Weights of a small mixture-of-experts language model, trained from scratch on English Wikipedia: a variant of SOAP for the experts.
Below are experts of layer 2 (counted from 0) of a mixture-of-experts language model. Rows are named router (the router's row for the expert), up (a neuron's input weights, with its number), down (a neuron's output weights, with its number) and show model dimensions 256-319. Each number is 200 + 40 x the weight over its row's rms, rounded and kept within 0 to 999.
After each expert's rows: "comes after" lists some tokens at least twice as common just before its tokens as in all text; "comes before" lists some tokens at least twice as common just after its tokens as in all text. This comes from a sample of Wikipedia text that the model never trained on. Tokens count by the router's weight.

# expert 51
router,135,263,191,222,227,191,235,185,251,231,173,222,223,202,148,139,224,147,211,203,209,216,181,195,158,203,180,234,165,208,140,235,188,224,212,244,197,195,233,217,232,142,334,212,209,217,165,149,151,152,168,161,217,202,180,157,213,200,197,211,187,190,242,142
up5,182,232,222,242,233,231,237,151,224,158,186,191,133,230,193,226,182,236,153,264,287,206,193,175,207,195,248,194,216,223,146,283,167,142,233,232,173,184,143,297,107,227,171,196,254,248,185,220,218,232,192,179,235,176,203,194,218,185,166,166,158,175,248,223
down5,180,228,247,118,151,200,211,190,223,200,223,233,175,184,222,206,191,198,232,172,201,224,216,137,181,160,241,241,150,99,157,178,246,340,176,148,145,203,237,166,215,199,182,281,126,159,236,216,218,238,149,132,191,158,206,207,159,160,215,120,210,175,181,220
up6,269,124,208,253,114,216,181,192,216,170,282,217,236,196,178,187,154,215,216,194,151,197,199,195,165,131,242,241,176,225,251,207,207,259,126,186,261,213,201,230,178,188,122,218,206,211,279,256,236,234,168,204,171,148,216,197,188,228,173,263,187,143,159,130
down6,161,130,225,199,157,231,151,163,198,186,172,245,205,271,212,184,217,234,198,233,190,201,199,200,166,244,223,220,208,185,208,178,185,270,250,209,158,96,166,280,211,217,117,215,145,244,253,211,148,176,193,154,62,259,184,215,207,193,136,161,205,194,236,230
up7,202,140,202,212,174,247,161,248,220,168,254,221,169,223,171,181,221,154,184,184,160,174,212,184,136,204,273,277,260,216,200,203,187,222,154,158,179,194,240,147,242,190,230,218,263,179,190,148,171,162,209,245,191,180,252,228,161,222,196,218,205,241,178,213
down7,266,167,254,234,251,181,154,187,144,197,170,196,231,248,210,210,233,242,230,252,256,189,225,167,230,161,279,206,161,183,201,183,188,166,173,211,190,141,155,232,232,213,240,228,162,197,165,234,171,234,186,222,207,169,198,162,178,162,173,170,250,219,198,235
comes after: "|", ")", "==", "===", "by", "."
comes before: "- ", "| ", "The ", "1", "|---|---|---|---|---|---|", "UTC"

# expert 1
router,215,265,303,235,156,207,214,141,246,182,176,212,187,198,247,98,248,199,259,201,302,159,174,191,248,209,164,196,186,174,175,222,211,174,291,185,238,171,223,113,262,192,169,195,226,227,181,176,188,134,165,220,212,183,229,212,225,259,163,202,152,212,205,154
up4,186,244,194,179,224,223,199,254,152,184,210,226,130,185,121,262,199,164,244,195,173,157,118,209,131,213,243,132,167,182,221,298,200,231,324,179,191,171,180,170,144,168,205,141,194,296,198,183,146,216,188,235,243,191,172,185,228,207,197,263,199,219,226,254
down4,231,139,193,184,178,230,115,222,271,265,218,204,165,152,223,172,181,209,176,204,250,241,216,160,207,187,204,209,270,184,126,181,228,218,187,168,270,245,194,193,272,241,205,247,158,188,142,115,262,201,112,178,215,132,232,205,219,234,214,243,226,172,213,173
up5,204,215,200,182,203,263,227,275,201,143,210,174,206,221,205,184,163,191,194,206,107,160,205,208,198,181,130,211,183,198,212,150,214,228,213,223,127,296,192,181,133,186,225,291,257,185,209,163,227,205,190,201,217,223,236,225,162,222,258,232,192,207,223,206
down5,222,207,200,203,186,173,208,196,224,205,271,190,167,239,212,200,270,162,177,263,217,177,232,162,122,196,197,156,223,205,223,224,214,270,223,195,219,179,241,214,176,257,218,208,239,205,288,213,191,156,221,219,192,128,138,222,236,212,209,230,217,185,221,167
up6,194,162,232,139,255,186,155,205,191,181,189,275,155,190,183,168,174,198,177,283,206,182,198,178,154,186,233,221,251,223,158,188,276,195,134,194,111,119,215,285,230,158,176,195,203,128,293,209,184,190,156,179,165,164,228,205,252,266,186,253,158,162,183,207
down6,226,166,263,203,125,228,173,226,220,197,219,252,187,222,164,235,239,157,214,169,247,234,190,279,189,239,132,140,104,143,188,213,196,184,193,245,147,233,192,190,222,275,238,221,182,204,123,225,216,235,177,220,269,161,147,177,207,192,167,208,247,213,165,174
comes after: ".", "\n\n", "=", "|", ")", "U"
comes before: "==", "== ", "= ", "The ", "===", "In "

# expert 31
router,216,179,178,232,177,222,159,212,234,201,195,37,262,204,239,195,221,243,210,163,234,264,175,214,217,163,257,189,177,201,173,248,177,223,233,213,194,174,190,118,226,181,164,165,187,188,183,285,185,169,194,210,207,184,125,174,211,200,202,250,237,149,153,196
up4,132,282,234,191,182,233,210,192,192,194,225,129,205,150,231,271,187,213,234,199,259,262,178,274,203,176,171,206,202,162,219,186,257,230,206,137,180,130,160,289,208,173,237,146,184,203,207,202,227,111,207,224,263,182,211,198,195,274,194,122,88,275,198,263
down4,160,182,248,194,186,240,205,216,245,226,202,175,165,226,98,145,163,164,197,268,186,155,223,135,211,105,163,122,249,57,205,216,218,226,170,162,221,110,217,217,193,166,234,171,238,140,177,153,141,211,195,149,204,235,218,207,210,241,207,233,262,230,180,200
up5,199,229,260,180,152,224,172,233,206,249,198,175,182,125,167,149,219,188,223,138,244,185,154,198,180,256,187,128,145,203,148,265,122,247,141,248,270,247,111,198,176,187,180,155,174,189,220,231,207,192,217,165,185,233,162,236,231,262,174,184,281,206,126,165
down5,189,266,210,278,190,236,178,216,230,135,196,235,214,233,141,224,161,153,219,194,182,180,172,255,174,219,193,164,242,154,288,202,184,180,257,178,247,183,161,190,248,156,155,246,162,220,240,266,225,290,214,169,181,133,259,291,161,158,261,163,184,201,167,218
up6,176,120,234,212,163,171,159,257,153,160,266,133,139,218,204,206,193,229,117,162,126,211,181,237,216,207,219,190,312,152,176,244,196,159,199,228,197,160,222,179,157,178,187,322,232,194,247,192,126,250,198,240,203,168,156,166,180,202,239,217,205,205,226,239
down6,238,221,233,266,123,194,212,182,157,157,187,230,138,208,235,238,170,259,213,199,206,180,162,264,173,210,218,242,212,159,220,248,142,289,177,177,209,130,147,128,154,205,158,246,226,197,231,222,212,165,225,215,179,201,242,180,267,266,322,150,214,203,198,178
comes after: "| ", "on ", "In ", "; ", "in ", "On "
comes before: "| ", "201", "202", "200", "|", "199"

# expert 22
router,162,162,230,227,170,177,237,237,245,210,155,158,179,220,174,268,286,188,221,153,191,156,166,186,160,194,279,153,215,139,218,189,264,250,210,266,265,164,108,200,244,250,198,203,262,167,192,68,213,225,173,272,208,232,177,174,165,269,189,243,167,199,250,179
up4,195,235,149,190,111,159,115,182,177,168,214,210,212,161,175,274,152,201,160,198,306,163,230,193,260,237,206,214,164,245,234,183,202,284,141,126,169,153,255,268,186,229,193,132,239,238,203,246,203,285,199,196,169,268,233,197,159,243,182,183,241,197,218,213
down4,220,176,190,229,176,192,213,172,160,219,283,101,164,212,185,145,190,147,141,157,160,175,211,230,191,192,172,174,188,205,149,185,262,173,236,180,222,186,169,230,172,109,256,88,224,135,195,175,173,144,197,239,201,152,105,248,241,224,167,169,178,196,199,187
up5,193,150,178,205,296,233,165,196,186,195,217,192,210,213,202,203,242,156,123,122,180,200,239,174,223,222,202,238,145,263,226,215,147,161,164,163,226,215,186,126,206,282,121,184,249,249,173,193,151,204,186,197,174,245,211,224,119,212,139,176,172,221,154,160
down5,161,132,232,176,181,237,232,241,207,185,263,271,168,328,168,145,203,233,172,180,230,181,220,188,241,161,232,177,164,221,128,140,266,292,192,248,213,135,230,151,252,198,190,163,194,204,128,163,155,191,246,277,170,213,230,190,181,178,248,251,160,226,247,148
up6,214,206,105,236,183,213,172,240,230,270,190,173,116,185,207,235,279,195,232,206,216,151,199,257,252,149,116,191,151,224,151,159,138,196,169,185,198,179,243,168,239,138,277,145,195,208,125,290,149,220,190,179,233,150,261,140,207,215,148,253,174,254,186,163
down6,205,181,143,231,176,138,183,168,199,232,175,233,177,184,152,154,177,191,173,161,176,175,218,193,110,237,164,205,240,200,185,118,175,223,164,134,218,195,183,248,218,161,175,230,167,261,213,152,204,203,204,180,233,196,190,190,184,253,205,138,165,207,174,209
comes after: " ", "0 ", ") ", "\n", "1 ", "2 "
comes before: " ", "0 ", "1 ", "— ", "1", "2 "

# expert 34
router,233,175,167,95,240,229,225,178,177,225,295,190,132,188,196,149,224,183,218,197,211,230,293,244,226,164,269,206,180,242,120,194,160,247,161,185,225,232,188,148,193,170,170,296,215,249,172,220,254,164,190,165,259,239,240,211,196,237,192,241,218,169,262,230
up7,287,220,135,184,273,213,252,229,183,213,144,200,194,228,202,150,219,181,228,104,185,201,217,237,143,185,189,237,208,200,156,225,131,145,239,144,284,223,227,169,205,212,170,279,134,230,210,215,194,168,218,186,193,142,159,265,237,187,230,134,199,232,195,211
down7,166,181,170,225,120,214,140,240,237,186,215,236,131,109,201,193,187,188,276,295,224,200,192,174,138,207,160,190,211,214,208,194,220,220,171,225,156,214,218,258,186,196,162,214,202,176,195,213,235,209,196,139,193,223,168,121,77,231,228,256,215,124,209,242
up8,157,210,232,173,222,212,188,213,182,212,256,277,148,194,192,233,162,146,220,179,239,222,214,175,167,170,168,205,153,152,106,201,125,129,220,205,179,154,190,132,131,163,232,130,196,261,189,212,220,309,182,145,226,244,271,173,139,190,178,189,163,223,226,256
down8,182,135,166,226,278,245,230,289,135,214,198,155,240,220,209,192,206,209,204,162,155,237,171,196,148,201,181,252,210,280,233,198,238,209,246,226,244,189,245,278,236,177,188,219,230,252,212,286,190,209,274,201,223,192,207,268,218,172,223,234,182,142,187,187
up9,171,246,219,165,227,140,234,179,231,243,206,239,172,171,241,169,304,186,212,157,150,195,186,174,234,194,171,243,120,230,273,183,205,178,234,217,156,190,103,300,124,187,202,206,130,175,146,167,112,252,176,218,173,260,162,270,221,230,190,155,225,234,220,205
down9,232,196,210,231,213,193,255,244,281,200,192,144,188,276,207,246,150,207,152,157,188,187,198,205,200,235,208,157,231,196,206,225,183,162,234,214,175,154,201,199,218,194,238,221,183,211,229,212,258,207,230,148,221,256,198,202,157,264,161,264,188,169,198,220
comes after: ", ", ". ", "he ", "which ", "He ", "It "
comes before: "a ", "was ", "been ", "to ", "also ", "not "

# expert 4
router,199,254,260,203,252,219,255,241,211,218,182,161,145,173,170,233,167,170,214,211,149,261,234,241,231,153,189,291,235,178,181,208,240,178,240,240,243,148,213,135,213,223,195,180,162,219,194,166,178,104,211,264,198,198,274,170,205,201,195,188,188,189,209,205
up16,168,208,121,179,227,243,225,196,183,149,268,179,194,188,197,194,203,209,139,186,187,220,273,257,205,136,206,199,272,181,196,165,205,202,174,221,166,136,184,190,165,282,191,226,216,246,228,189,221,192,173,254,284,217,137,259,75,182,175,183,222,220,208,204
down16,282,233,200,167,103,180,150,189,185,201,228,245,207,261,219,199,223,206,251,175,315,157,198,191,255,216,229,215,120,212,288,216,165,176,227,213,217,224,216,157,233,162,191,181,199,191,203,163,255,199,222,216,167,186,216,277,181,206,137,155,190,256,184,182
up17,212,203,189,159,194,166,227,206,212,230,193,163,229,203,244,227,206,159,198,157,226,204,211,215,215,200,243,162,201,194,229,228,209,229,197,215,211,271,158,309,276,258,207,214,143,187,212,243,122,214,196,118,256,258,235,152,199,232,192,162,244,219,152,217
down17,234,206,217,152,204,194,224,132,226,229,267,187,119,225,213,140,209,105,224,238,207,201,200,230,218,254,174,218,121,233,168,209,153,202,130,258,206,186,187,209,164,249,234,179,137,227,193,211,221,237,190,243,202,172,145,190,218,163,272,260,195,188,233,223
up18,185,216,209,166,149,259,224,161,188,221,188,156,183,136,233,245,163,124,222,302,200,225,214,191,208,187,158,201,187,187,196,130,141,171,183,251,223,142,191,153,224,229,232,197,155,129,272,195,235,210,176,172,190,214,217,201,205,206,227,208,232,229,287,231
down18,228,156,229,246,184,95,173,150,311,196,164,249,224,224,215,245,224,232,227,127,154,142,231,185,229,216,157,160,207,252,148,104,233,162,273,241,182,246,214,233,187,186,236,186,245,273,236,180,151,141,208,202,213,112,217,177,138,243,128,228,207,240,189,212
comes after: "201", "200", "202", "199", "(", "198"
comes before: "–", "0", "5", "4", "6", "8"

# expert 23
router,156,174,207,187,193,245,175,253,185,143,203,316,253,236,211,287,258,264,229,228,233,199,243,157,93,189,262,131,171,214,161,219,230,201,273,188,161,219,213,174,188,267,159,240,218,234,152,233,176,189,185,219,262,208,219,217,174,206,137,207,216,201,187,174
up4,167,202,246,190,194,255,194,230,309,174,168,121,234,181,301,172,187,253,182,143,191,196,222,233,134,265,225,148,189,296,229,139,208,133,212,223,171,191,196,266,169,237,233,191,195,233,214,195,197,197,235,188,163,229,153,331,177,254,144,241,236,183,128,193
down4,190,234,166,225,227,225,136,207,225,186,176,159,201,229,208,154,209,255,217,207,139,211,180,225,214,176,228,235,189,208,237,241,224,173,168,174,173,227,159,172,261,227,198,205,175,253,235,232,203,119,136,269,164,219,230,138,256,204,242,250,223,262,190,212
up5,207,152,262,268,229,189,192,191,157,133,202,169,167,138,217,160,270,193,186,219,245,230,165,171,155,155,183,145,165,205,193,213,167,238,249,232,114,225,163,189,208,178,232,171,272,177,247,172,136,253,253,173,252,116,219,194,254,301,261,176,190,131,216,195
down5,135,216,210,215,208,189,186,189,195,277,195,214,252,255,266,138,159,218,150,266,171,203,192,163,206,188,199,219,248,182,272,169,233,269,202,260,218,214,163,224,171,276,161,174,180,222,241,180,202,221,187,128,237,192,157,186,237,253,192,177,173,143,223,214
up6,129,181,221,156,233,200,179,213,122,164,186,188,140,263,227,204,271,149,165,239,180,194,209,204,196,163,218,251,152,234,211,175,246,263,128,218,201,237,196,228,140,222,166,244,171,140,171,227,182,136,122,211,204,219,279,158,214,170,148,186,160,189,243,72
down6,156,185,270,127,115,205,201,140,219,131,234,171,206,254,187,187,141,143,223,192,252,188,194,172,173,353,168,229,242,266,184,205,167,161,165,142,220,169,207,152,236,122,221,271,166,163,254,186,209,194,209,222,188,174,278,206,231,234,161,178,195,248,232,168
comes after: "-", "to ", "a ", "and ", "un", "was "
comes before: "to ", "by ", "the ", "in ", "with ", "and "

# expert 43
router,177,203,204,212,202,243,176,205,112,294,251,139,255,244,245,221,215,114,248,225,181,187,149,187,172,274,221,266,226,205,216,171,147,224,191,241,159,219,216,214,234,172,230,183,158,201,238,219,155,201,159,206,139,149,105,149,188,215,224,154,222,143,199,169
up4,252,209,245,185,260,188,122,175,166,174,154,241,261,178,212,190,290,184,89,200,189,293,200,175,155,248,178,241,131,256,230,196,182,213,163,240,220,210,235,229,157,226,164,252,244,193,232,145,195,241,213,232,202,212,161,283,140,202,251,156,219,183,203,222
down4,151,189,164,209,185,240,117,145,232,125,191,227,170,227,230,181,228,225,239,144,150,197,182,223,245,193,195,230,211,313,226,226,233,134,150,188,212,134,218,185,201,227,193,178,188,184,170,204,178,229,238,238,155,156,214,299,166,192,212,259,239,133,200,155
up5,180,178,204,179,243,151,202,159,221,228,190,242,309,163,220,140,172,244,242,187,151,165,246,127,212,207,100,262,204,236,202,143,251,205,163,180,149,235,215,203,168,190,167,174,256,145,262,203,196,228,186,225,144,190,171,166,261,163,183,189,194,170,174,219
down5,235,211,231,213,212,168,196,244,247,252,200,181,181,155,140,231,187,259,202,185,209,132,199,271,232,175,177,204,183,255,166,141,162,234,182,245,182,226,222,210,230,243,152,230,175,201,191,214,273,248,160,189,236,264,232,204,109,281,194,202,181,246,236,147
up6,248,241,196,218,219,191,212,278,140,157,208,162,180,232,200,186,245,172,203,161,230,185,254,155,237,241,240,256,171,262,190,161,169,230,123,199,127,174,227,149,163,209,221,227,249,165,101,212,231,164,243,228,240,206,262,201,235,194,271,184,201,167,140,218
down6,272,177,237,191,265,216,229,222,184,202,237,115,207,195,215,199,232,176,256,174,197,167,174,150,196,201,225,265,260,222,213,287,190,224,174,202,148,227,210,180,210,203,243,206,305,198,187,207,180,165,205,211,168,200,192,150,219,178,178,236,270,132,202,218
comes after: "(", "the ", "; ", "-", "W", "L"
comes before: ", ", ") ", ". ", "-", "C ", "."

# expert 5
router,193,172,158,229,233,196,153,178,215,234,205,186,289,251,210,228,171,227,270,189,272,228,215,213,228,234,111,210,242,168,272,139,119,211,177,197,207,171,242,210,261,171,187,150,150,211,192,134,237,151,205,216,232,162,168,211,192,265,204,221,208,207,189,233
up0,200,146,250,120,200,215,159,169,259,241,135,218,211,251,205,199,216,240,199,136,125,121,255,153,131,188,169,145,195,232,189,196,213,233,199,177,250,215,230,251,280,227,177,198,172,145,214,203,213,224,151,174,231,150,173,224,203,164,216,203,192,317,215,244
down0,194,163,204,185,124,297,141,213,192,231,232,198,204,242,213,142,214,162,150,126,185,229,280,171,214,199,251,255,232,214,196,195,200,185,132,195,217,166,268,217,169,191,111,165,206,173,207,183,134,197,179,180,173,114,181,205,185,159,155,198,179,133,110,172
up1,171,222,254,138,235,99,168,280,270,143,250,195,252,283,169,239,182,198,225,212,182,217,232,227,176,239,317,242,254,208,202,223,172,240,222,140,266,147,226,221,200,123,247,277,263,173,172,197,246,156,223,235,220,182,226,235,233,187,209,184,185,244,134,238
down1,147,237,125,196,225,136,242,228,260,188,204,229,238,148,148,193,187,178,171,268,187,133,160,248,188,219,241,212,169,155,205,209,164,211,139,167,273,184,245,156,223,161,301,146,125,238,156,178,203,226,250,175,228,147,239,227,231,184,201,145,221,227,211,179
up2,229,209,260,238,155,169,202,233,153,222,152,250,251,257,81,164,232,269,224,211,194,236,198,215,145,192,235,105,160,213,176,180,200,198,162,229,188,233,188,250,201,222,134,233,221,233,170,169,257,231,215,197,279,221,217,272,188,162,170,185,179,153,186,153
down2,159,182,200,191,244,230,127,111,209,208,209,240,177,245,214,161,133,285,173,161,212,244,196,226,154,200,241,233,203,212,251,228,179,264,168,235,270,265,152,232,180,221,164,280,215,177,180,207,208,207,243,287,172,214,252,106,274,172,167,155,200,251,228,215
comes after: "| ", "(", ", ", "; ", "– ", "- "
comes before: "| ", "|", "of ", ": ", "(", ")"

# expert 63
router,183,176,206,199,170,253,306,274,165,152,203,151,227,194,151,252,176,136,211,201,164,186,195,154,152,201,217,188,207,212,219,196,283,236,162,210,233,203,247,169,185,260,154,170,231,143,156,198,166,236,185,237,179,200,277,179,240,338,170,147,151,204,185,158
up4,135,238,191,179,238,188,187,223,210,263,172,192,211,220,191,292,172,236,143,177,230,195,221,228,216,235,204,161,208,187,174,214,209,233,205,260,192,214,209,278,187,228,151,159,196,209,260,165,196,181,255,274,140,199,198,196,180,137,181,182,154,264,121,228
down4,191,303,220,108,253,238,224,149,258,184,225,127,122,257,230,228,205,296,186,164,157,200,187,143,173,192,184,181,175,193,265,275,215,164,199,223,224,167,220,210,194,206,236,218,202,221,179,188,126,231,227,191,233,159,226,235,164,237,84,223,159,215,207,183
up5,146,238,245,225,146,177,280,188,168,255,259,183,231,173,140,222,332,150,156,139,191,205,223,260,199,242,181,186,208,222,258,166,177,193,189,252,190,167,119,237,183,157,166,139,134,170,268,177,151,204,218,223,281,263,198,264,172,175,157,214,265,215,215,187
down5,163,169,144,178,196,228,164,160,228,185,200,159,227,223,153,200,119,116,215,160,230,132,198,191,246,221,263,237,280,174,189,244,185,196,202,150,191,193,250,213,297,245,175,212,196,178,153,191,201,192,209,270,267,166,245,192,256,250,200,102,263,225,215,188
up6,218,226,172,235,191,131,144,210,203,222,225,221,202,224,192,224,301,110,177,225,261,179,223,286,119,232,193,236,224,192,201,166,197,205,214,173,206,211,151,161,160,223,227,135,183,210,252,169,216,185,245,174,276,229,232,180,253,241,223,230,166,187,247,233
down6,147,152,119,182,203,243,123,234,181,140,133,185,198,206,220,192,167,203,222,231,147,164,200,190,233,147,205,175,127,227,195,192,201,274,142,227,189,205,175,290,253,219,160,225,116,134,173,117,131,196,206,290,98,110,214,227,267,261,197,235,191,236,224,154
comes after: "| ", ".", "–", "201", "200", "-"
comes before: "| ", "|", "(", "/ ", "May ", "March "

# expert 20
router,187,239,170,218,237,120,157,110,200,259,251,169,237,198,208,203,185,213,132,226,236,229,237,207,256,233,160,245,242,267,234,201,191,263,167,165,169,221,258,225,214,235,192,178,243,177,217,121,198,229,343,177,207,179,161,211,147,264,229,166,229,267,160,248
up4,198,220,115,206,209,225,134,143,192,170,187,212,182,216,203,141,257,222,195,145,163,144,250,187,210,229,131,197,156,183,255,214,240,151,153,171,178,257,122,247,199,211,259,169,203,179,147,173,194,123,192,236,207,152,266,156,231,191,165,143,124,214,229,193
down4,118,165,128,195,231,244,173,209,197,179,156,186,227,264,184,185,182,143,181,239,157,235,191,283,275,206,228,193,248,308,242,211,289,184,151,195,155,165,205,227,184,254,198,220,199,239,217,167,224,178,206,173,269,183,230,177,196,230,217,280,241,232,238,192
up5,188,282,165,268,204,132,184,214,196,235,180,181,135,154,232,192,191,214,239,190,162,186,176,162,256,289,187,231,238,145,284,241,268,209,231,165,251,180,207,167,235,200,186,211,191,265,231,262,127,154,152,238,168,169,180,204,201,203,243,151,235,169,223,250
down5,140,206,265,241,123,233,253,134,206,213,225,175,269,181,150,195,165,166,198,209,207,110,184,150,179,246,225,196,151,248,136,167,165,171,208,172,263,212,233,234,215,153,175,149,245,234,221,159,224,194,168,154,258,185,205,162,215,182,201,211,256,207,215,135
up6,175,219,158,234,180,188,154,143,129,163,250,171,238,163,174,126,288,79,126,226,182,166,201,152,175,203,181,195,210,229,265,139,210,209,211,186,173,247,251,168,241,161,209,228,202,203,175,209,207,166,191,184,249,249,176,221,169,173,184,198,239,214,171,247
down6,235,231,216,256,208,223,145,172,171,76,164,218,255,213,183,289,151,213,191,263,230,263,187,166,228,207,197,198,272,268,179,199,81,206,209,238,142,235,179,219,232,170,199,236,225,209,185,224,185,210,261,233,145,202,225,236,260,211,219,178,193,248,174,154
comes after: "the ", "The ", "a ", "s ", "National ", "his "
comes before: "of ", "in ", "and ", "was ", "for ", ". "

# expert 9
router,171,173,150,213,184,206,191,211,143,213,104,234,182,182,169,247,218,217,196,151,209,166,217,222,210,142,259,244,243,152,163,182,225,259,175,185,228,223,182,251,237,220,181,177,189,235,180,211,209,247,205,162,190,213,160,226,237,201,246,245,203,149,160,231
up4,196,216,201,188,285,221,184,108,177,145,138,117,199,206,162,240,212,180,174,159,156,227,208,289,202,179,198,214,221,226,201,189,115,230,205,161,207,192,164,204,157,240,187,291,189,185,225,198,136,219,175,228,215,214,195,215,319,213,223,183,220,162,219,169
down4,202,221,215,207,201,149,276,229,198,274,249,185,153,240,159,270,146,181,161,147,264,263,128,267,208,198,153,258,169,156,206,141,245,224,207,195,198,143,238,217,110,257,247,202,213,157,246,218,224,176,183,190,173,242,174,132,180,229,175,234,236,253,179,174
up5,255,257,217,197,242,209,221,213,190,202,153,215,258,245,219,244,124,204,123,186,187,121,239,230,173,146,136,204,230,202,221,214,188,297,167,238,227,181,177,154,240,228,253,110,215,196,200,233,260,214,220,217,241,169,194,199,170,180,249,172,136,178,200,230
down5,209,191,256,217,233,243,184,154,215,234,233,193,107,262,243,231,182,210,244,165,178,212,172,261,184,140,174,167,113,185,206,244,225,196,243,181,180,283,163,198,191,176,197,226,219,181,216,168,220,207,165,169,214,213,265,244,182,202,176,137,146,189,256,160
up6,200,220,125,273,191,254,230,168,126,150,196,209,266,196,256,211,252,242,204,182,224,149,164,219,228,181,218,275,163,141,177,151,142,186,284,203,283,288,214,227,237,176,116,212,195,177,228,170,181,191,242,220,230,169,261,192,153,206,229,226,188,157,257,223
down6,253,223,213,155,159,195,162,207,246,140,196,191,224,191,147,220,233,184,236,131,147,183,186,242,211,217,175,174,223,179,204,144,209,187,204,145,218,214,138,195,177,175,114,190,136,208,244,225,239,178,171,182,236,206,189,176,258,188,223,258,176,220,210,192
comes after: "| ", "; ", "Votes ", "Candidate ", "No", "Title "
comes before: "| ", "|", "/ ", "; ", "by", "Votes "

# expert 29
router,147,216,126,206,188,130,161,214,234,247,236,232,150,174,155,266,268,211,201,212,246,221,210,210,216,269,195,238,214,203,209,168,192,207,122,207,153,140,230,155,146,175,190,223,229,212,232,212,262,198,191,214,218,177,172,176,159,213,221,181,169,233,87,188
up4,201,201,104,221,249,137,215,304,269,197,252,137,210,189,163,164,168,141,186,191,215,215,213,159,235,243,262,164,115,223,287,205,197,224,166,111,98,163,165,215,229,194,202,183,163,203,276,163,254,255,255,246,189,125,151,186,215,235,199,256,128,288,216,225
down4,276,229,247,247,224,241,271,133,189,176,207,230,237,217,247,198,192,225,199,182,220,276,221,185,144,168,184,239,224,172,183,194,213,170,147,194,262,201,152,254,195,188,202,221,198,246,223,194,201,193,254,189,196,129,269,243,244,158,259,178,168,214,225,239
up5,250,173,192,159,233,166,234,154,224,239,221,144,204,247,178,186,211,217,157,234,219,185,205,289,177,207,179,219,162,197,216,218,166,177,137,268,242,200,212,238,166,224,256,115,154,241,242,235,199,218,237,249,139,144,155,147,222,150,235,188,180,196,214,250
down5,275,118,235,243,230,239,204,216,98,169,208,215,174,111,227,286,240,172,180,173,179,243,190,219,251,168,192,242,169,166,216,272,179,220,179,271,206,123,196,235,230,200,135,210,246,144,122,236,150,227,198,229,204,252,218,113,162,199,195,237,172,206,156,216
up6,231,244,153,188,229,177,206,210,190,234,334,211,198,251,249,174,125,245,225,173,207,181,189,209,162,115,170,155,187,163,189,275,185,210,204,222,147,206,211,204,180,189,214,228,191,190,201,189,211,152,237,223,140,151,150,190,216,168,211,234,174,199,168,258
down6,157,188,177,238,174,184,218,208,237,326,200,285,185,161,193,121,201,216,210,239,191,193,238,185,198,213,177,197,218,175,187,149,167,210,206,141,198,201,208,160,163,193,251,158,165,283,144,233,188,167,120,221,200,196,174,236,146,210,234,224,210,144,202,149
comes after: "to ", "was ", "and ", "he ", "also ", "were "
comes before: "in ", "to ", "of ", "the ", "by ", "on "

# expert 16
router,165,112,248,213,140,235,185,125,207,250,169,241,131,197,244,197,159,135,188,191,183,258,233,236,218,233,266,158,234,151,214,186,152,127,208,202,199,296,245,213,156,187,169,212,195,215,210,194,221,200,201,127,239,172,188,280,193,207,199,234,237,202,215,171
up4,143,147,207,199,162,200,212,255,123,234,175,132,149,200,140,240,154,210,187,137,227,194,256,228,273,284,274,289,213,243,264,143,189,138,192,221,189,206,239,184,188,162,243,195,232,195,246,208,215,213,178,195,140,251,197,263,192,234,188,174,130,205,238,195
down4,128,261,191,180,241,182,114,177,214,216,253,185,194,262,162,197,210,237,219,152,210,199,288,162,167,208,171,180,259,165,213,172,173,243,204,180,203,190,183,258,204,254,246,221,197,124,212,209,265,234,189,240,169,226,183,233,244,253,191,278,196,181,197,159
up5,189,187,175,191,176,189,240,224,229,113,272,185,251,206,175,167,175,205,188,240,291,213,251,221,248,178,206,285,149,252,244,174,158,215,161,136,217,150,242,240,177,233,167,172,246,207,169,192,221,144,298,231,181,156,187,262,200,255,167,246,144,250,249,231
down5,175,211,176,206,186,114,217,212,196,157,176,167,228,183,173,217,226,210,204,216,209,189,192,225,170,167,210,232,217,256,203,245,185,212,202,223,158,213,273,215,213,193,220,198,184,132,161,212,192,217,232,158,189,155,291,155,184,270,206,237,243,209,193,209
up6,228,99,188,100,203,223,193,163,209,312,226,226,228,250,190,200,250,155,178,183,145,225,167,281,151,251,208,215,196,198,166,164,260,230,209,64,214,225,230,213,179,222,192,161,240,216,256,214,236,214,212,204,191,181,189,206,207,260,171,240,245,205,277,153
down6,243,227,253,215,210,210,223,266,229,178,180,233,229,116,171,177,170,201,165,119,208,227,252,273,174,160,232,145,163,228,130,226,191,256,164,138,124,155,165,192,189,258,218,132,181,228,196,144,221,227,197,217,262,188,192,186,198,223,140,150,161,209,185,199
comes after: "- ", "was ", "is ", "• ", "been ", "are "
comes before: ": ", "by ", "as ", "by", "the ", "to "